config.yaml
moe_layers: [1, 3, 5, 7, 9, 11]
router_score: "sigmoid"
lr_router: 0.00114
positions: "learned+rope"
rope_fraction: 1.0
tie_embeddings: false
init_std_o: 0.0
init_std_down: 0.0
lr: 0.00235
lr_mult_o: 4.0
lr_head: 0.00874
schedule: "wsd"
decay_fraction: 1.0
doc_mask: true
train_tokens: 510600000
Below are experts of layer 5 (counted from 0) of a mixture-of-experts language model. Rows are named router (the router's row for the expert), down (a neuron's output weights, with its number) and show model dimensions 0-191. Each number is 128 + 32 x the weight over its row's rms, rounded and kept within 0 to 255. Numbers have three digits each.
After each expert's rows: a language model's description of what the expert responds to; "comes before" lists some tokens at least twice as common just after its tokens as in all text. This comes from a sample of Wikipedia text that the model never trained on. Tokens count by the router's weight.

# expert 32
router:154099136144144114192164131112116144176120140119163176153131120153192158130115141119151033147178109083156137098140176134116168135154140096120136148132071125121152167113100139157120104152143117113067101113144023102139156120125082120165138082153121125094124140137143113173079136126112168099146136180134169134128106167112134149166100151129122092156086139161174194135107162210131096192106081176067094113145054141150130205104120111124077160078131114099132096162150074149155108115171085130144151159144113147094054101148071144152138148124210102165123112132115176173112161151119155086
down0:136108117141114082073116147152138161139144079085095086110148082150141128134123098130130121154153086102095117143172138141094128085177148096171158133105106068129186117135144156117135071137088095108163134105167097104207149095166133087113087086151116137053128136123096132068111179114143119162101135121124162186166121125088138120141094149112138087131077202076126090098136146102159110150124150131124129101117148144095168130087105163106162092148163166139151114148105105125078191161149069182125115189120158135142115129150176126086065188178109073124043121202079138138114215149128145087
down1:111121138181187130127132127153123150132084134121171129135109147149116108134111083114164095163162143048195083143070132131127149111179104089095113121141159164123087129128111124171133135066098158144054121140105080161176127145107191093118132109103120027150154163185122154147119109161148111129116161141071097074080129110139074110078117144243078156150143114125156138122095106098105095200149110171146121119162124148122099110098178125118115128112160128086105099180080059110167067078140112078108083105156108121131095057106116141148097163157137107092102105139125131129082113099124093130
down2:118152102080147158068148142171165135143132097125157155118081152198152138123120127175144107128125119145174153087118102161073150108110110082127138154148100138045055150184120125131143201104196129113128141114060139113060139091109057093149067110158137180149130155126183146109095188150086106163125102115141122077141128147126131128143141151149175110091118088125137132099175174193133095143109188144048103116136120128162093143117105065107038100117138125102111116136110114176082162098132098116110118129120105132112183117100160153164056117117137133142114164123050138167115146098075136100
down3:121125096114107165116095134099142143167147102137173121145037115164163121161117132210069121140063140144170142145130110154082119154125111147122150145149190131140089160121175107146126132170148117124078162033130066129114164127123161184190136160073162124087115108164113147107172097045084161148182113157124123177171119122096117129111116114146067193116156101107124106148126135096110133180130118104129139120127059140155066120143100190079128144115186122108145103149133131156089099103133132089153150109145138123214104116129108182145053109151120102137153095101165091096126121129088074189
down4:179091106133205117070113145116156089150077066143121114126074134108138061113182129155148122109146125077162125100138096119150101081163075135128077149161096146083147156150088080115065133124143126109064116128141157134086078159123144113097065083099122178141116127099141116054126155116146125154133139137069152108135137184110145120114138158156090137110122141133183171128122112119077097100168116101085075111098140150115084067130097099148121068134143161118160084199180098139141177146154119154106113100165132156136092183092141109141161130092150086184180222111176132182101127147092125155
down5:144148155079155117112141150086164148129112081116175174133122157142151148193113157163119113123037100159113208090153114182089134097147122117096145136129121126124089141128067042152091192174092170145090166124162099094119059181107178124144155087175153170138110107082154084155136088132129178111132094144142159099156157102174155147123103130176093090108207057102053130148070201081090127095129129114138161073145156123117109136138095134084127124165133170090113158103158094154157139127090123126122106157116122149151102133147215153143142098127136108132130101086162162123132125107117118134
down6:195140133169157099117130128113173137124122068110137104161096059137065123103148139105103072141149161106099170145104145102107102177140109127104081122102098065055113099166122109115098118065128076117085119147113093119181141061120123073144139130155118123089113094126120176119136129143112123130080134162113078143154177150079155128115073162083122100130126214118111075117121090126089100091114091137152097129166114128141131144104142076191147196139181165100114084104142110122137104118160174120160132110055092138203164171099161078103119166134168180074130166179179131144152102102115103087
down7:130127177113086114059145098125135153142127075110150076199149124141086073075115125168120090116133141088149140123172139187131149130114141201131128110172125135153134145161123047092103127142147138152113140110177144108132104103150121140167089101201059102148167108123141155088120128142109118087100119100170086158110176121110139102139149121137131127130114137164121164117142116162187150176141101163100115179092144068136101110098150122122189156058162105070163095124111156160110106150102143210089146160199092181113174113107177118164112172146148129063149145122097182093037130143126072112
down8:100194178099142086196107125105162188082120138128119091140185160105108135195169188170134210090167108134120162064132171066149190098159118122159130169144118082167134152142141095124120118136132136123129123076121159113129122100156143126165121168164095066056115080171128088083102153140081164150129127108074108139135137149147177125168140073181087115127116139149090151090109115179147142127091152172134074111100052136086126121096120132122146119118146147135097077169156105145103169201127163134135122188125125111147151140076140129141113176171076120107166140071088138120104148154160140174
down9:141101230109165137129178125120139118079165120109148100109116170142076162082150092123120135131170144139085130094118102092210120076052145095161114120093168091124121129189144069092148113099150160117136145126182140148078112138147149171116143123178099095085162200115134056119149184136168076106087176100139152139130186167104151152081201135047134072117164104154179164098215119136138131120110141123107145162110112201094147129111149060142138096145168132088178139089093126128134131141120148146140126157099126129116157104128162146140151180133105128160128154139113096150093079142126110124
Description: In, with, by. Prepositions in, with, by, without, despite after a clause or comma, as in won with a margin, named in his honour.
comes before: " the", " a", " ", " his", " an", " her"

# expert 55
router:100105118162134145147136113128144097045150139091131207169129156180136136125106103156117160106114155122101161121148119100139150117084101123135156166144069140091147126109071133163162084103106105108122154114114092138116141118096092169187104116140117119151074143152113082161108134101103159143139099177148163110105142144187122128071087077155126125131136120153090109110113143106106060154098121161046133152136069173110192095179068131112137108105165119066069127120131106174091099159123150109119160135131122120102017173180128107115111117064171103152096196141029113119131123195111167129
down1:065185115176090168162121141085172174137138137082081144091160158077110178124098105082116100125143173153130119147074106114122118099160132062141171124164154075070136123124145135120108150144106120087127134203150115128116153092161113136162133151188095129064118101121135151115145115182108083159163181143063141138161136206101086111061162118070095127120164104134128095145129133200113118167127089150058172179174090131116129134100142157122105150161076215061118130085138117115108142110089134163107147143138147135089183135127173175101099167149168097169124132136094137131172098152143118136
down2:161133103106127077133171067127140133076126128153117131144124099153108083055193085056081145141160119186142118134138151159117145147115134190126104112133198156090139174107073132124169145113106140209149035101120106129162117124123143173140140118158161084138146144097099126129221097142127111116172052056167118156205099139109179173130118132165159148135134068156110133124130138176103151097101131133109121139176159135088153147081124132145077086099107169108059094129153131141103104135098131080101063111127111106104127117123141120170097113151147160134132140104062134160120185115067117155
down3:110129191153148106173161160130109129091127122089138113090095101138212124151169093164162099135111155160147169112144112108130064134122138113177114136130118101098152110189064113106117128174137124109146111075167121134149093108128162150083116146141136179147109094135177178109130094088145234129159143126130113144130061119138119103195143103128117180188122112171116124174190109122105153158130098154107096124141020117071156142165099121177178142170122122095142133129126148201163105133193129171126136145200132134132140094144116147142141131065165094102181162166144096089106056088117115116
down4:146066149123038122138144123173109161110154153099138094060138124132140088169123068111204083159115075160109095120103100119162135129112149146162145141120192112173086112083153107128135187123153130117139140147116122106142125137093122101033144074106097157123117173170165108104064104157128077136112123143175113116153156144148103108116144131110082156157089168203109163109213114133090115108123154151116158133136118147106156218086096150155104130164111142121153092180118108135097141119162071123159214090102107117062105101147129121135085191072136110182135097126152169110124123154095105105
down5:129085149160118136089135097124163161140067138135146126143093089156103091129187089148143116106112097131074076132079136071161127174150107135083173096118101104169179143148139130088152204108099120058133080110117113157053117126150209119089112151168122091125108149175150153124118170126077125144175126103154131169074153154084185109091131069123100087117123137072124099133168063121156175156104130147076122114100165170133141118122124062066135112122138121079142094165108122116114154121188128106082063139104160113100191142091057074122134136147108102138196152149121122093133119148108175153
down6:130100118107163114082111092141133115059135066138150109099126162151108086180167083135081131135193173180090124142099148153154123131104154130126134096125109154112124113131058091109104151166155160106099072148150092073102193145093134075107137171126038144168164130151169164207136096090102094104138162129151153158118142131137157192149156147161145118123140104157040155133084155141161151180126162115093150167181202087151102102185092129141136105041147149146129156101103095113122169103105133178106142077130097151114120134137160168085118100137135052125126135084138133108095161117085123102
down7:153154107183150125123157107087102111107144146130120105174124119216131135115092186141077132126114138098131147117121117135114156150099199152129139059105168084165192153156182118096137121161157105173113214112149183108108092124145156107171114162085116163143165134130061125094136197152156085123139162167130158159081118115052159131133154105146102133128115071119139116081092109133103118115035168108092131136081144156155091051156102131129149114143113172141149164158127159144115139126095157119130169119119178164060151149111129160096134135158077150162162171210108104094165076080141097154
down8:128182136109138077065173077121125132125122092087129161156130158097091183127126082094118126105138106131094106101166161121080098135123151121149196240137107157113145113133115091173174115148109137184192095109221170114176177159100159220119115092089130145046139104114164140133112153114108140160137169090076113060142133130111113095160104152171131096146129122132134074108095173156118115130092155151208120142155151148118083142152099153095139068157151110124199137100108141102119155096105085129127129120157122130131115170196104129128132109165111119131133098051112152184126116106125151124
down9:144156143153138101120094088108139170155179226063149074113115055142197162037150130148154125082161131107150128121091122059125126161099119122112128117145132113114088110108181109109177142092100179154131069117145136137088126119132137177095180109086169127152185142133188115165121130142174088133135110096107124134149119148123117100104174079113158094120118122100161111112165128118145081162142096141094088107222095113097092139109122154147076108193152157116145148135184118135128158123141145142171135137181180063186119117088132109155099109201111088159100134143171136171158133155114090071
down10:086104118158071092080180144134089120087131074128160071105082106102153070091177115112065096127120067224125117100106210135103168192170103126107150147112103168089094155137135085102052105125070080136156148185115136148121119153124140107127135112184174119126145100123132167136110116131151114121157158104103172111128126121156126131120160176095084146072100106176090121119123101164111172134128127101150155091098133150114134142187106171117083106164084098140123217115122129132122050121126076148138148131112135164139104151086120113171116156089077103129138105148130077106128147134146217173
Description: Transaction and creation verbs. Verbs of giving, receiving, making and earning after in, to or a subject, such as received, wrote, awarded, make.
comes before: " the", " a", "19", " by", " to", "20"

# expert 43
router:080146167067143115111180101173114122112170128142139145139149119140157159128141159123151140121124125165128143125161152139122184151133166153125157135104083154149151186138183131113142097172097117153084132149142115109150158173110116126124185117181074161074124106143138098170094152147102139126130088175131122157134117105173091110137134123146106092169126104105162111127006168179145120180136128176139142131086055169166174177089090102147116123069039085106193094101170028100183181157153116085124138182122108159134065097080095140130142137116161133124122099147101174104117124094100140110
down0:145169072181115092132123112126068118167094141103121144088186132098092090120137097156037078126112173186129108166119136094145160057141131146132157175175156163122124152133142129109103095150129146119152118132151153141149122141174102106156179103114155196110142160240142133141121092126108093123178067133104128152207123147152120171124166173142140161172071125189136106091142089138118093092125109058128153125091070145137166135099131155141078139113110134179127144130132158189126101129122133141089132088165144140068108174125138098093096082157074173124125125155090120128186084161098184098
down1:179124089114119115115147100138138100131153109104149103123095091121125122117147093079129121202172161170097147069216052117138128126019188146118177074150136111093201093113116134137143117144128168131115101149137135158161109138153093182188126150080122156105160186150145138150065096141176097098115143078093099086094140101089129168103149122109125157156111192118137086168061137093116166129132098136196096082145105122109109099172148085134109133128130154188123117102130121148136131117203124188121122117174132174150125121061123107153083150092093138145146104083116146126120102101104181077
down2:094139126117151124119091132120159133121140114197139108123167181138123173113196150147100141080086175127159103151077201109118143121204077148145144120070157150123123133192074122048146134105161113121142158143185169137145086131093120120133140177194139067133095124152128124085136135103112111120183059127141104108136087202080155110123171114182130121100122141144085115116128127202119134097140124121048148160127131107124125141135152090170144089145101153098169110171192120164076169148138103151124157097147167172112137121113127134155174153076065147110128134150119216152110048123107103115
down3:162216132142067155127176109176180121173159181125135108109108125115146094095076154147167134123147108169109109125100173113137148141085126131151148144127137141098105148116112109066078198122151089143115120062139135102045099117160140145121082140120164162124182111128122110103083128176105120131124133126167118119118098085132101119197085133085016138111123086150096117142131126147120110123096095066036183135137139121133086089169057135156119078121075130095130133163111125126042143121135131065132123073147116145150132114079149107085090130120140197168072129112139102112118152162166123132
down4:134153126118039073089083132064111102158109087134172114126133124167066164113072153139161102162176142106173119129066129147159104110116116149155131166158140097182099164088138110120136105126138131138084107108152162104164136085217126175148095061206067141097138099131096175075156152164130093095145115102078164173118179078119164104136122080133134124138107131166091106128114114133149138159185104102136121170098168060120122167108153076163180136166154172167101145095083128164115164112174143145192135091161091142121146141141125154072095168083108093144144117124123160130089133144077133132
down5:131135099081123162128085088154147097083117138156174093176137113135142031089167085114145186175155138124094148102084107075132121090141087118084113124145145124157118121086129133131049098119172100208137189163121091146104112099104095122121085096115144209154087102111121160131105108157142156127152141100093164096075149134153169096100154101171102127150127107188099164090128104145105115119183117133159113169112155087085093126136163166169138072161176135118113181160143130084104137104076121178127117077112105189090091176149104175125124107178126162120102222175164133151107110131152124121
down6:128136119111122157086144117139173115152113207124091121153173119171106110114157095083156143086096106125097108125165067104142212128150151117103146117131138137149115141090145162068142158154123115160131136154180158120110092152126137123161141182161132178073085163104155143119095150046089121170088198115175154177138165157144112097166127141165136105118154108096137081065164132126123115147118091138155220110100149121070147133135132144164099112134069113170170116140126066087169088132179106093123085150160154111210131063123081085162138133153121127118087089176127132132138196054129160159
down7:058133142107122115136199192149107200097150180096044125153145153117139099157177096099139136104057124099090127142120130159136139135136121140138153070127150160124115155091184142120142127147107157090166126132101134135106128083175158126159104124100135143131110078147155159111151111131119134109111102143121132216167102094147109084153090155162131088116122052076124168150174095113172087089160177150104171132155070135099148075144116147121075171078094104125158110163077090106097126111121120117165157163129131166099147042137068114171118141153133074116183160136043114180171100144160121114
down8:176125173181144151139160160090103104111153129133130162158154149117165157100151093131164103230151099112158072126189099134182151134094108094100122189147105048183114106140136132091160122147107166137118164126143180121096072141136085147126085156107132170116141131136160123084169195116187163142098146145117148139150084100164129165106082124119118109123135172174170071084132168175128110130148123143135176165159149084113198099096072137144137120099109135126110131071118065144132098154135170151095148140168151112191222128090157182107150146129175115111135117141126166169137172055120140116
down9:159211056132116166130135131110138147127153152081159162139113159131132172104124163191069206090142096171155140184123176110109177139141167099090141135146122194074125174102182138169141123125125134142086139090169137079139115133080116136107111167135184099127152109128159139143079166140203103135152130169208157134141092140134122127121079125173090181093122173144095077142152121158101106110048150158150103174162120159152104113130087157136127142093119111136089121093154161120128171097144116091065104092164183141152155128139141127156175176152180156135144165128158138162153138163217117150
Description: Copula verbs. Forms of be and become, plus as, right after a subject, such as was, is, were, been, became.
comes before: " a", " the", " an", " also", " not", " well"

# expert 48
router:106146108133218151193114122193095132120151089148159128145135121186190124062126144130134133155108182111103142146142085089120116114137087148108168084119083138122111162150053076135096135161114144143125104136110102091052156114095147131143119145126096062126121107114088116140203072080177145097142118164092123128159174173219144093112136098164087156159170088108165185154094113127178123143099129148066158119116131175100133151131058126156142117158163096102114121084184118113184103139113134126152204127155114168107074136070114123111134110121194095158134167100141126142161142091134135162
down0:127125115103077165133183165151186150074085161150144116189150129077124156162120096144138149140111172178070109113096126149157112072121183113163101110133160112140092117144100075082138123096168082150094177113152195171125128172128056090111094114189155185116115143137079143119142152128079106155158078074082146195107133101129140152111124147074108116122150107134092153183145144151120178148180110095094140129143159093199092156129170158132116210066107132150118146116120197103101139141147151086161126124138113083154094169128136137117115168074149104154179112136102150090101133134128066073
down1:142140141140153129156112158094146168161129124115173115044082134099109140111130162114123175080127138163120100127079103103196106139132151122085134096104163181146115090118128102104086100097200118137115134103104131195128105153116127091146141153198106153182154155103122145175064043141123075122129095121059158077110177102179156155107057139126107105100117125117119188190069147129098107155134132140077145129082133107103141102163116137136140125070091109106100186200145116093117128193128138124135189102112136079151132157148114123147139160136149079140088145095077133064102142070071151084
down2:089110107143135125093137129184143112113108084111136085141132112114220145154121097098144125150121134128120126099197142134104119105104104114117126204086065072127104156094138179197153126123097102081180124181167098101195109089173148112104145123131181152097151161115130095110133140107125121139143063161074108073108113098128132137148114164102079051096131176090154167073123126130134122090137116150120195113130138112092190120105126125094138168124103139110153172126094144098110141141096132113174128108070145150081125124070120049196104167216084112133158089112085136121143127061104131188
down3:087163031154078050118117119122130146146111131091095135111102179131122080130104131127085124162161088140140130127097156166136115163077087156164136035136131154090124101135112123137137147166124131184167059164163120103159176171060128142140184130189111110096161097115087105131138186094142125116092155088119138114114046141135137136133194109124099114114130122140110115158075119118136117150096178110142101146139114184138190102109130054111096119133164105101164169115048131151104140109127129141069083191184089113079157145165084063097111106094137135139102085111140115116159137102160175125
down4:144148098200129076114084222099092195101125100134167114110125088129180124085117117062126132107115150143103135163094079139162115132145136107160132142129153142122126088144142133208097120133103100111134136125094187137118109048132161148083104142148110138079127158172121085155160174160112140069116143131102113122161124172073174113104103140116175093167148108164146125118067162100086084126190103115142139122089144100128148215152142164094081186086082135097174167127101117129100093186132119101171132097064118115110109119070087136136096107161162111130137226130142111108145065126123104136
down5:142063139114167160180110174115103137201061156105151150168159115109118124084158089089157137149108171125103084131072088095171148148139136132162171138133176112126134115080145136084120114153145159134123148133112110175159123186098127146116120128063176141098135127199120131174074124122135094099146060142100103079101130133209075144123161142147109107137061153159107170134149101155123127128191115103074128186142064063152147130169128105147122087164092170102124120101143161156136111114126079185125168136152086190081089153134130182134184136075068117144171112170153153136113126180145125161
down6:185102103121107100166149165171143108106139137168124129149098090191174187136155124126123104138145140137110157138157123100180109113056146135124190110128028159117121123122163110187131178160143082148103138106133139155128149172099143191092179134138024163137104152066158099152130118136198116132082153129100172192130080108117085117104109095136198098115148119142137137102130174107159092079144142129114174112144129064133138116068147153180132118085098142165131110154185151139090149183159148099143077120092124195072125143173150049121168150110111130160163116158132142108128142142148157115
down7:130159122079118123157139111115104143061082159138068100144142152102126151131208121105093122135081156149130114101100102167091212096135072145176132073131107144147161164065103193103112108138131105186187136076069127099119194061103162045099140184183132180177123097154122105095134140140127124111077182104119075093150136130110106111103130128101169122166067080113126140091166087097129141118110148117152089151081101140163129107157140069163179105160112115155109106098143129142132109149110139100082165074119164131090095148126131098152106142172105149136129111134084177073075090136112118126
down8:109124136133069096082155080065151113136147152069126060127108082130118124130173134128114080147169126081161133110128107110146131166128088084144145076132149181095142107171105125078128134095105135137117155083106119153142104105122092125211155189165107114133143156165133131164145113170137105130153135174179121160117131108121131160140136044085121164240078168087130048115065160186109152145134096118182089088118107119117117105125068141103095110144178131090174065101115131171172134166134129120149175180126115097187121084153148148092157086183111128137136101121145189116130160124138153162
down9:152134145056176160133106112175096113125099133176159158168060086080090168078120133118110106123139130099108110031124148163076190116105152102141166089095128129166129123148180111059131121136111140124122100162094149142155166130186117143187126165133063149111128079118145101173113163162146129145133121124088147114159079132099089086152103149112162082168107097105112107143195132106151096114086126093106150135113149114138196131114154118135105088094205092114150140123073098056138121169140131123070148096187123178153050116090151146131193156106159164154138117089119117098128107101176087085
Description: Two-digit number pieces. Two-digit numbers such as 18, 11, 13, mainly century parts of years after a dash or space, also days.
comes before: " |", ".", ",", "0", "th", "–"

# expert 12
router:156123096127171175154082142127101097142106042140179111181067100117126151085136136131163161155110122124111160096136182135129147131112126120135122091145080162168131146107126119133141071101082117101129093134153157162140207103151105136174100072144159119133140125092130075132157160136152129081174134125146191112130127083156145152157070128166138127186126101109145134184083108155129144185155055178094121166108125193158153161110137129144110153077168103110111134061189099100139088133082161103133143207136070162050073123097160144135130111108162092127145150125093176178090122117054096135
down0:179067178116138101104157139126143120115158114114112089111192155173101118076154146165087145130126073136084085114099165108149124042135144102036108077095132110104095110099128179147138141152131114127101128107155134079157166116124136140129082182137078129163116160085154102082072129147106159160123156151106129107113118100075144219118137094064118068135088100139161155135157130071155103098074142086137148131138114134153087120111186104123165103168197157138070123195121125091183170137117166084182152146112180108116127144131163173103161167123083146141093172127092140151120094167138151095
down1:141140127137096127153176149192066107104092064131127139100153151136118085131110051078085120163108113089098094197166162144145118098164100106114126132118150161133147103154114169148149136107090191154178129078175108084110112169143146170132113148144140158151136161102109176107147142146131132129079111183190101183125126149152109142129179172139130132138189122121179147104106094117170118200127168110125161095174138167131107083134159133106152154122120128060136105082170101107204146141113169172145115091149068057099145162189077093128102121090101088203154179137171122124159161122079118122
down2:112176172176078065065127138157133107116085098093094184120133116105120164130203168142082154116086107119230146159124099133171145115160114120106144147110111074143188082119147184163133093138170088129172137119124094126168110127165102153147091162157114085119113122183145144132164181113047130133094077154128142116177135144153152115058135114094131136151142117161086170150131127130166117125138153141178118119156138164159097082158117184118120165140112164086094139191071135120138145160191078124122098161179147143177128183171115127179129162174195137161128129080134109086154121117141088160
down3:092136098110134100086180077105125137123079090125079131069153116131096139137106125149148148147126110061134109178174163167156127194124138091131178106127107109142133082108165156110150055124185114151121175133166160151165073138146101093157126199156117126111104126132113170124110096143148127118098136120040051119170099151117201096128129125159153155198139137167154077125137135083150110159126084161144114119094061175158133087151123156138124190076078137191063125070091104147094201129168130089151142127123132155151169134098143126111111144156087153109168102160114106133158143091185171146
down4:142099133172130141163096147150126155206121119132166131063058111157196156112155147118143155101126149201174186134106086171162128044090136097166100092128128177065135151075097093081109164118143109109113146124124129102097091085168124123092085156074082148086119108133103081146094111160173073115104158113168128123113121126165109122091163144068125148151176167090089109102133182093117158128106128136184166121124118150084132145132122091176134113121032150165101128120111103162118129155153140137195166131146087081125193087102135136113090185107142151056111152124087135143140115089138108107
down5:074101136177104098093109101106135138182161157075159134118116168122110126134152089157094145102149095108082085080177113166069138085072053210093163153130087143176119114113174135141144148128104142121113095122117152125154164168175116056100163128155108067122107097167079130100106174149093145173100138157114120138166162144140148121116096117170141063118072102166134133088073147075139169139142087115157147085202092091082081109108145144110099167079137132157104181076135072182148112104155130145184100095154136120062137132101126086185146098128128120123136162128154109140121185128087152124
down6:143149146151116113126121094092127160049133081147112050108132181166055143116147163116166054172166157131104137085151114092142174086091145188174153147175167115141136127139098165110134070157109121158105122136142139110121134138061132156121083138166122094151143113108098079073154088118135148124124120147140155146204158152165157114150084149047138136092150107120132174203080150170122108127088099138113105156019169136058054103165108101150112146126147129108129149089142123127102152171171088129116147130172146153090154173112116134161101136102091178145165161145134094082151149087121129133
down7:132102107117089126138145157107171105166125139085147151152105122151151118166122163117082088129108100093127092128117129137166050181140121093126119098119090136096097140095138136070109187147159138101102126100141163095151107109075120131151160147094125177104109174138151074162188137155064142079078161117124098117094052102102109125116095166128062152071175148114109089098136198118111151075148084145106152153163133106119141105125096172164200115119145102150104170165161125085115069109139192089113108200185110129118110145169160135117155162118066155155084082065086096161074140129131193158
down8:150106126085138151149108162166173105122083162160141141191081132132134097162100188143115131149084098132120135087121122130084143183115116100097138101156155154180119102092123148103146100102146089167136198133172115226132127132132119096148127108083190094068221140107130119176182182111208130160179108141146107052157115108066147112090139141160086127135094158177149110167115097083152147108126071134124092092150110108085135159133084110118082119152133172145159100123192145146107183159119137088141146098135100124189112154129134166128176125147172129052107070174119162109116123127134157144
down9:084146189154186072121133112137140107125112141130157149136148177152128170132140155161150099113171121090139153087158133146135018144186134213127126098126076122088119134071097093077139065103098146109172159091135095180087129091124141135137113062110128163098072135114162101154157106112125166158089126159158138142148159143164083083087107136136161118094123129093140139017102123157096164071139133110207074116148094136142083103096129166081137111078138093140192116107186136150149135179158157110171092154090146136095138131143149157118147130139174120129117076099108132138139169162139137082
Description: From and month names. The preposition from in from 1967 to, plus month names in dates, often in tables and birth–death parentheses.
comes before: " ", " the", " his", " Olympics", " its", " York"

# expert 44
router:051121161102157134118124119145113072164135127139206161146167151101164160091154145146191122091101161145113114106158169154082105168141149188116129108112108142129161123126158145172140079093146139124107153129136133093112133132176161135169178153147150137118133137126097113141145076170152149068107112195146178175094089133137176144096071065157130084040132119156173148140071194142118150194152166155051164161060172207131141128147120095149150122111099165100170100155155141103150124143149111097127157171186119178117054121155122130093121073111148125126133141155093075109137155136113125141
down1:091167114153164144129150138100117101214126105127129129167155142151141157181039110074172148113200133125159157110151170139140120150124109162076110132073050116093114143127110138142160193108134110106101155202119113182129188091106126157142147065177180147098131142145096132122125131113162132090100136045082110115114135133148115120071211185116103097146125116116058137119129150095138125127143071114106116157109150087086169116171152176119120132133076090110127102099178084084105063167103082090123096171134132085125166122139106126112160056121116119080144095157102121133137125168141164088
down2:086068170099078155129122125159088190145140113167154176113183135146133127128127133109182156167127133110066123080131118160130156138151129136151145127112204175144097192069075078123156131198146092107128081128101137123112141065132124164112130118136165131140102092119204162113079079133126091148095168179071177121107133143107139122144083115148172141129150211096160141143103109145131148128130092097191076180143097145067157152136131129086139142085141124117166093095158141121185144181109116114164069149157103098141153126178136142173210095138143125168144071175154118086131128139097180136
down3:098104120145167153125135092146089135079137101173133090194149151114083155225173105174099171183078149164116130125129090107159137094143083129128140102153145117092153155148142122138125108139167111121087095108135112166159067084143159159096077149117148177139120108114108148145146137143085185141117127146134150149169143161093115101106088183172083165119091130170102115120111145106157160185175096111131082055143138099123161183157084181134093092126103111181143135129094085157101152043126086111091090172152179060090126087054123159155149095096124142139120100132090169104136155069161161107
down4:138106184160084086154090095065150097133126137162072153150123105189168135149124119166141095133116135204174109125096099151126193161092078185055153040143120129101121081082107138112132056152177148208097153159123083151121210144110132086099169117077063086164154138082164116128120116084162137095127150133104132126093114178164113174143161200143158148127086101124144132136152084097159111163133162122130122079126165132136165170152104168132122113124087103165135109137140151098107098124097102147133139092142110142084129097175153149158127100183142137074098119159095130119095109110106186145
down5:074167131152136139091111104103156138135083106124146123162080106092103080153101165147040144095140106154109151141168160159102141139161117141096151100146140144126133138167132109089117187100093173106137142154088144159142066122162108172137060140118153097141115108143091202074143125134167168140159130143098157076134167141107199140146152126083163098114155065115142178176131109145096098124137156116142153215061103115101100135094167191088126114102104131112114080145128123139020097108128196128112156131088120133135143175133103137057140076107102057182119163115105170159078101127115139153
down6:174151127130120093109152147133200139134155115176113117103143131139137135196180107158101124178142172091111133072160110153107119130099136129178139069035184107105162073112098099152112129104140072128126112161126062104130106144143050160131127102101133102079119133052136105170111138080115150143154115117122138101173151223145119148099143151135152172146145097134153074169141086119138055136074126157096119095083095083156126104147168169201160095105114148130072088120132070136158170126157205128106096115103158136137150112117112127119147147146164125061107084048109108121143133098142095112
down7:044137185136081109065125172133115155107125149094130079084129138154177056136089119129081138123128082108116128097122131164139173157089141125172164103146102182125146118099138148082158154153085103110138146133097120111100122095076090137107126176080147099158167097120156130133123138107116038117171134142118150070060128114171162155131133167155064137131114092056112088133130093109106102164154116137114167168096193135155067124143102176125147129165189141124103127142111114079145115152138095088136183189103051141132098108162113096118121082152121126187093087103030139155146090099120112131
down8:099135076119124159110169116111153183105107102128131148114112144092102111158122083135076149073145184120151113107131167153157084111172109174199076159132115120123178136137104146124116108167179126137144165140064128174042123172112096129125160092106117137187069098079102141154141103100084101120152168119131105082164094111064128174164095182156100070122153168126154116152137083114101110154111093135132126162119162191115065126159123185139113122154104092112138163078105142086105145160111095098098098188119142106184163128113140142166192098094127176177127070102052123079171095115111088146
down9:054093112160148102119140129109106138117152142129172212098117149123094094167121096133153142083194098067155099121142124112110138109152127132137150100060106125145106122128118161116142184197100188145088103080177126157143102076093145091146144135153099127139147139119111108124111092124173122151162091175169173177131110111186127169099122124139124089095146131113117181145122130131082154081126098172193113192089087087115144087124133098184075060141134175089124086156132096146132166143138109144125087175156053068160135183178120145140136048139128080163163102143147155186115148118081125083
down10:153128064171173103134131141093151144193139126149150199059147204106145155121160173095108126118135143127056101147132142102150118152096160174167136129115162112106097169156080121133161138231148131169193152144165082073105143160127191093156114134103133150101151126120105175136098091202104143115117178184175159124108131129125139165148141124078117131150159096135107149089144126123157117167090102128128124120120211131095119119099119123152087078077127098115124120186094171132120153111162124158128092107074149160091056117059164092076104145165159141153139113090146097154114125126087062119
Description: Past verbs after auxiliaries. Main verbs and participles right after was, were, be, did not, such as took, died, began, dropped, moved, finished.
comes before: " to", " in", " by", " on", " as", " for"